Below are experts of layer 5 (counted from 0) of a mixture-of-experts language model. Rows are named router (the router's row for the expert), gate (a neuron's input weights, with its number), up (a neuron's input weights, with its number), down (a neuron's output weights, with its number) and show model dimensions 0-63. Each number is 128 + 32 x the weight over its row's rms, rounded and kept within 0 to 255. Numbers have three digits each.
Before each expert's rows: a language model's description of what the expert responds to. This comes from a sample of Wikipedia text that the model never trained on.

# expert 22
It responds to: Quantifiers and relatives. Function words opening a clause or noun phrase, such as which, that, most, each, none, two, of, usually after a comma.
router:129100130101106151127093105148083122144127154037116159113146135095112132106105132126082159106112184108144152122120135145054139092125108092116135110149129153081103117137066159118096125079178130
gate0:152161147103190153142093053094183074139115135096100124136174133141124097103071115110103165143186145145121138167167093181133058112138161139104148091136148124138093111084119124120142096143179105
up0:139131097141144150062161159110088111149132173125114095140127149144069156092125147141155104131175146096105191145074131116117071110107126159157148164148128113193149091072136164142153114103120070
down0:123169096114131110138128077127088098147090119118181133050047160072084160031134111116120151107154217122125149089128142143103131152128118066132104087138085078175126131065148135112158168129116068
gate1:080108152186117135113144164119161151079064151105143104169147024123090115153126118165126117075079143101152173142119123143062149147065101153131178111107140114159129139109162168148149150120157101
up1:091137111133135126177163124104137178171130126121103106042169085149140078151133136118166118095129146125137074162172121118111130128069121084135107135118121111130143132172126186128208091146139138
down1:068168083158091087128107117147082195127139129143137120141176108128106106120164116121088147036123096118122129148135098209149157128117170159101144162207090126120127087172144123119163064118100093
gate2:158148130148090122189149092138087091110085096113089198038141135113150176178146135112128090137171126126111093122112107133078108117187079113109076150131141109120137104129169085115130110057167099
up2:150132178190117119136147102139147147144152131163134129137133122175147091096124182160123148124129073060117123124181127123132144122107114172099117101116049107167120199142164102183158103195125090
down2:156096043123169122095160106167136140125098101126064095212169179115086126141147069160076132239121076103068143150117121118106150148179094182134144179155133090106122093142145067112110134170139119
gate3:133176135118125176124105117073077128119057106096097172104174125095127090071120233193074090128114163125114134118100101169124149096139176129112048137090103162113108121115147133126106118174144092
up3:114166104150108184117168129119126153179157137155117076139147118121142171116122129118147157125153103110202113123185145117131158092140141095135099083121106083129068086091079139123154075161196171
down3:109136066113100136170099159161203123130120146124147061148090155168146171147095081150093180130142132127096108124128162162088101069157154122095107097143123159164144102107107129145126133083123131
gate4:098097138168132075161126203134097142121128077122154108079139136133113138160107142176072166152115121116098118119153176143110120160032092165092067183097172136166193153129137149136120125160153139
up4:106102124048101113114114129138146118105141145120144091118146111124174120122113064153135118091118099087137143148164170090098173122140156160151081104139110091151124112121127087059085115138148185
down4:144100145135116136130185119141095136110187176103140130138114190183139103118147153087116102148171057133172185148054129131146130147124130168105157141113096120101140089126101193137152128184186106
gate5:119098099136113107120080187141106176134113101138139059133164115098093112184152118120083167111106132133145180072089113083137074133152058100099144095144109098113108112140111134146122135166133066
up5:110104162181100124171106140109119145110164115188140111166172122165111179096131140116069112102121111118180110078131150159148110159122144108122152107109181134185168135133136156099153138177167139
down5:096096081140159160096183115093121084131159159102121173166112141167143139130096110116192132167084168110106156088113207100173101123102123127103157166064109145104158158149124161141093141158120155
gate6:111144115154107153120138131116150157130120047109143090162214108113142139112157096097171074155090156081110170201124133162159118101123119134168142115143180115130146042170111118131083129176141102
up6:143133146123129122128147142132116062155121136164087185125096139122159154172120189155138169148244089147124092144153087172069083133127150134115127123091182118132146170144150134096110142171082109
down6:079133104119130141172174128160117178124149091108062123123130077120062149113142109129136091109102147139167112099116095129100093135111088159110138123089126056144132166119105083116160113163149091
gate7:115118121073093118129140136158162121126107170082100110086132098165143103146116107101135081079162143145077142135093159167112149176118136074132141142120086152135110078066162123127131154091102154
up7:097140113130090060175069129090166103139108138079140166122145097157194121161131096107091060102158212150113063108161139149160069177119160105127133128087122108120086155071160083147194110038089074
down7:130050094118137103084084059151108095156123118028099121110113142144126139108081133162125128087134125142144191076131134132132138139125072113140125176151114087090133091121125113095047113057091113
gate8:098125126110164159079101149100106134082126134156115108128204110129071146099116067141093115153125168135173111084117128131061191061101156150130092179158124141121084135144128166084106126112088118
up8:078102104078116104142158169174135110155117100094148142117139119055144166119109131108081064057087189157181176121105121148132120164127130171127123205104087153134085183130076132154118094144142150
down8:140152097145151169154145096140130141144152077135125119165144167080155128121115144130093069108180157099116059091139089125101156154150141129167141170147106146139108171130165081167131183169066151
gate9:112130192121150153099156129150084129132139136054195155118094141167166139094076102137114158122142170103127151100124092068115122121127127136086105079115149123117148157096126166160094083081138151
up9:129191094090157101068138123120103095114080115148119179115141132108098073123094090102090149140128130129139046108158143137085121135082176124116138162174169130083210156131070139146127095140086165
down9:107132173125170152121126072069113123092145142159137171180102131145163176135161172145096128154127160154163136124099155145107110176174123093087116132179116112201118137173083115159077141114086108
gate10:185171168131150136199148115181101126107103134137159203119143109143100126139142139114097118123139108150170144163066121135134127159144113099096123080100143113092135146155119066144119155053162176
up10:105149129124199124164112113119187102098093162134137156101160101146193124069127162116110128117156188165153180143149137150093185106170186118157198131119163153173132139130137130164154142114138083
down10:127164100134142114099211159125104139187086119116124168193176059142119105180135129165136162163119146119087124148135114084122107155135103098114076073105180113105164117157075084137127093123168092
gate11:160119142163143158135106122137171145125107175126134146120202122126132136105173100122105105149092147149094105057170155121137056074161082132130099108181111114127153149095112154097100125115145083
up11:157100077099163090146135134139046102077122053180138180134111080126143155158078149165181163148157122180093111135180078137160108198101160145167131136138119155110124099132135176166143084138062169
down11:099145132100097143138175135149086131068163132129138168255120094199095110119089109170119119145168150162157144148142122156114156174097185097109138092111154127105081110121112139128208143200110120
gate12:184153090154094178119164120125083072095170117141169122101063148161154053074115107177206152133062147122096137147165194137138119175150141131132115124135196158129087167153164130186089170149118109
up12:094100096089084126078192127100123082121128141192080116135081147154102160099093136125123163114152156130130151091156133132134158092056141103154183148127185074104120132086147149165183101149069130
down12:173145114140126163131063073108104162134156097114136173156110110104135181133123111106097026154080128141213099119097090169089124171138150144173184145123115088115109162161131101142138169120106111
gate13:102148104114106197138118130157123151147154117112193086110157084161079094085200121147093090103106224096136130086148105082118162099097099157171112086182085125148052137103173133159104133141118122
up13:119164118132106145102147113141141126105098116156146180118103121104143157130119065124197118117097188138173136152190144160088176164091168178157098147104100150099084118082115152122106133103123080
down13:114121067151156118093064068140147127136129144141109155063155106159157126126146072068166140060131183135081097140174160102177171154077117173115085150103098107127109166116142132141121140104151137
gate14:170104113130097135099080098132155167092160132115132145091081144162200087136139111066115050194150148141164164155140131159184108094129157149106154122155120155129113167095094136141035110112139129
up14:087131059142128090118150097139096147102132149110088132105149083075161128203111146112067172127103118112141162052157156111106155131142142063150124110150113174127174131116058123129091104086118160
down14:146093132150155115129223145144149133205123151126117114142114119136148130138134144176122105045100130117120110203106118154139124124109097109103035166080094133179110211168112107099094173078108087
gate15:145132113136135129141142108154164181133135168088154164035173156175155113145143122114117129123105194113117151139138102170134162063158129178136106167201099151083148122149098113132057095130159138
up15:157172119115146107100140088097152160114178114172120154103149113076126145128147143108068128118081143138130063129161178166120157051119114082089119153135122142150083126122087138077129141092147080
down15:160136159162106145107116100131079136043145117131114123127122152136121204138126171119176108062143124097153136095173084076131147107149157107142188108125130135093143107123068113156137120075190144
gate16:191117074085155089117168076151183138132115113093115116128122080060188134165138146111104111129149121167148135153075139127119138064193147152110139152099164206056134153094119123127137125116146080
up16:095125153092112156078111148123086086141102165083154085120096147162180105122077155122116100083112158118124132147113193143162166159146131135121164104148103132154113100130115072200129123130093149
down16:127102149091138166159120129102153104115152130177089072119123099124111139168126138052098159153148100173165110156136128164116124117060117134140094107155120087089092110138127096063098112082122141
gate17:101103132078149103110125100195063183106131117126115176051136097076173112156138168146127135158154146140127139173144121129160128119157136150142116105089124102097152104111096126194106129111129115
up17:119074118104151073121091122093180142098124087110039115098151164092114154093082114131143116097179141111100145124127143119103181131137143064143140098135087138124186081136140073089168157134087122
down17:068153101140148154089136145176126164111110149155094097029151122129176099149183150126071106105109103116123141123103137163066103119101119112151160140089066112168086137139096097106112201155124164
gate18:140110098097109158129113160127138107131141084145114153062157113119096094152112151218085130102185096126111112156188167136134141126152132150085142122102080156117135076086088100074106080106132114
up18:120156096139115078171086135132181193126059095138117192137147175149072113171158133097095114143101107137142089150107136167200160099170098126130090154140142116161183157131056136116101121146103203
down18:141122138185105105138163233154096146156133123111104148202129129152123192115115184166154208114136129151117113174113143136117094141114112061151108107130138115148152178097094180123162125246186089
gate19:124117167146153159130131110150091180077133085104107121093145136103138111111116111142110087093176130167124150161098114083117136111128159148139137087151076070100160129157133098173134148177086137
up19:133181122177116119179149105134229134115114139205109092090158082118116104140124133118133082150094105110135124179127209133159108157128085161137093171132136156207141151134144130149128150097130164
down19:093150162122087093122163144144182107130145106146142109179155045144095136065187122168174159114145118132138152121067122147180150127120160132168139114145125158089128133172175137148155153126117125
gate20:156167110204118103071152165166161147102132162105135144179064139135096126125076101158175122112120124177101126129190177115161155088146160128072153120159182203115133151160202124138148124150124138
up20:106174092137134043181109074151184144203088127161130129106166155142147128150067104139128115142174135118187055144162166155105132127112100158113139049125138153118130124152098111124153145128097123
down20:136127084124123173164134122099170140125151113157049135162095175094153095079138098094127104164123119101132135141153107126117090143101102117137132196111118134103152170141098167157124168149073136
gate21:169165154134056134175123115096075141099080156078073093074143133117108116159162105085132066130102135148138103104134089165151118111103126159122099153118109118094126116069130144138112143112153115
up21:204162093142134113157158067072067137085198117176101136153148152110085078121155154103140127096140140114107080123096113196205093039157095100158140140122159087088148096104138094120115143153119136
down21:135152156144167133145079103179156116126058098115129150115167086087153125125171114160223138173126108116146151164119168130166142138180146063078143135110128113179157166150062128091111124132143108
gate22:124082134077153168106125140155107027103180067119035218135123116109133123086121115103100115106136161071165171126133070125120153115108108091116161118185084128143183150140121105091192053078165099
up22:084130123121127170142195135165114089141235156096144138115079106143140136128124133152149133076067174125217141115159114106094158103128190081064128101121139067103181168084130053104119130088124148
down22:150138152184137114124125097141082075112102099155137174195129103204128115147112119149162107190119125163142111111131076140093143141134156125100132109095106144118092154109093112115130138153135091
gate23:121052079105190041152173151149151106125110186127148153072122143070142094110150133102051059148103140134091073169148153109146129151126134088107144116102156165123112186133147165112121131114133149
up23:109127127113125196142116131147172184055171100165184112124121111157106166191166082153181173171103107118141125155100094136123160125098104099151136108150147097148067176177185178129142127104163149
down23:132170097130113094115093139160107144152088138060135119110082142110102157045082112118150109190149209128147119104076110126110168107079173101062154056137129128168124160155164155155134166105115113
gate24:148138151078160144137142063202142104178125127126092067146148119176153160099185106095192087165167150126146163170122173145140113124118161133161184110108151108176094149096041101139165144148123177
up24:056102135126104103139164106167109136111094120121144085119147143137030153133112090100190114151130110169095065136107113150140148106130166105113105156158156170091163170141126132104125100126094109
down24:158061162123087111083159075153139097121088080165070133110092160110106130115116101106135074095091091145139120186155186151129064085159167117125050117056206121168101111102037169130158065153110103
gate25:166082117146183065095138157120080126095146099088142105098103150125081186121109159177162066107120124179153212215092117134126095141180106142085161116128124143115146118158093154132135093089155128
up25:105140127195135155119172077099141149090139097164148089140085121126183149090122125140218103058137184123185111176136100111142184166144142133079146125151161054088079139166162108122116053171154104
down25:127127151112135188148079106172081120103161161096135134117067110077120091165179099145127118033132160114110181142126104129111131151117182090132183111148121131123127106138128145138099074094148126
gate26:109123122090116179123163121124149126138145185134124133133118092069139167118152133207120152137069166134115163139166150128118112093183088119094120093095139096148125131063105125082131088109110161
up26:130183158082122107105237176150127174167127115075115168142097187154146094102165125077156117090169158156162092138140134088140077154124130110058178105198104100113081084184146139080165129177132094
down26:097115092102126171161165112114097150104120138121170133067143120102120121104134160198150118151101091098145120126120118147089159140092126153130140113111134102195125209117075125141108176076129069
gate27:115126118109152130108128100186069157179143094091113063134140103103144075186118119132127107112138170110148105133116137065129110088204083129096139125175136108080074079105120057167109071064116128
up27:143099163123217165151104156169145121138078129115147142088102115125188157097104120137110097150162147124100171153115116187109169103099193084122191130173160119132162151076128147142126119138087129
down27:138146135183139140136090107106049128168070141120115156133092137146171145126143104158179075074128125117153089089164102148070121189160157132143065124077117102114084136055130098149174104058177115
gate28:134115172193124138146156100154099173129181049096141106105128076128107114170139107140154158191144110096094056126125109093177169099094110141075098116110051095173160168117156122114174069190129137
up28:122153132142125081095109161179151114102112093174124177197139133130110080118194126131140180193176065169130139110150108080091096135140067156098113103170107127116129125103080087133103172151140141
down28:162084145133105166140088082197190150097142122147064111066148100081162142141153148135152134094128128098162156135137172147117077101137090128158125101146078127141156106151146157134133138131163115
gate29:101102105105111084165119074094149096128079133157112116083171160090137111140092093122096153145119127125059111083112101127175120090169148147102109131131160177169119107183111137127116187151154140
up29:140158108113110135122088170183135101086112107094164094123118199085175127167070138155129130138105109172097191120117101085145125092208135140125048220096161142095153174123131122149204147138193166
down29:162113121222131139140080104114120131108100153130132143255129112133126087137139066132134088130161143117171139127125082051119148146123135174118143139122120096156080139139116106150121121095130097
gate30:157131135152113103130133070159133125168160136104135110176190062162144148135186136119170138148178115113125111062110141154132093111121134119144113173187098159069089104111162143173132138193190136
up30:128151116178121094109064218145155112234157134140146171133130061137172115105088127134146073166160164220158111097165160109163098134077111167152096160094132123165117111198147144161135096114138122
down30:205114160144155114168101147123104176128167118093103131060112111131135152184124123133121132186153151117178150117119074111102070146100089124163127127142120143149111130175114099091146112125114163
gate31:070143128147134169166127121129079082112112125117117157085145126128090084139102084097107067156139138124095110196112135161149116132135139155147142104133167089094126159048138123161161149137152123
up31:114120183115136130138148113115082127138113124106127091105154138119163150134162150145086128047133147171120141137168187144144118110166148150144168153142078131129095156132177122069089145077087083
down31:093148151149162131144098121159137131129121157114080143000167082130146103068161098145145090132121165096130140171155149219172125092161069149127088146153104130111120150086147108069104139173206113
gate32:109121089147099082101142136165114139149124211152124135129082167125173161151088142111186138140115175092101158137187171109103159100204095135125097167144160122087110166101095083094139185115153104
up32:139112158114151141129141207129168146117085122071122200035163188131151134101146155104153189079158103066167143121161112123093093137169142094085096079087094110185138171101132170141087117091153123
down32:150077098167128123193145068148083185126106108068101033126207115134200122093100105147110134060159096138108105092098135059170146127180128119174101083183147167100100124113101114150184144132148162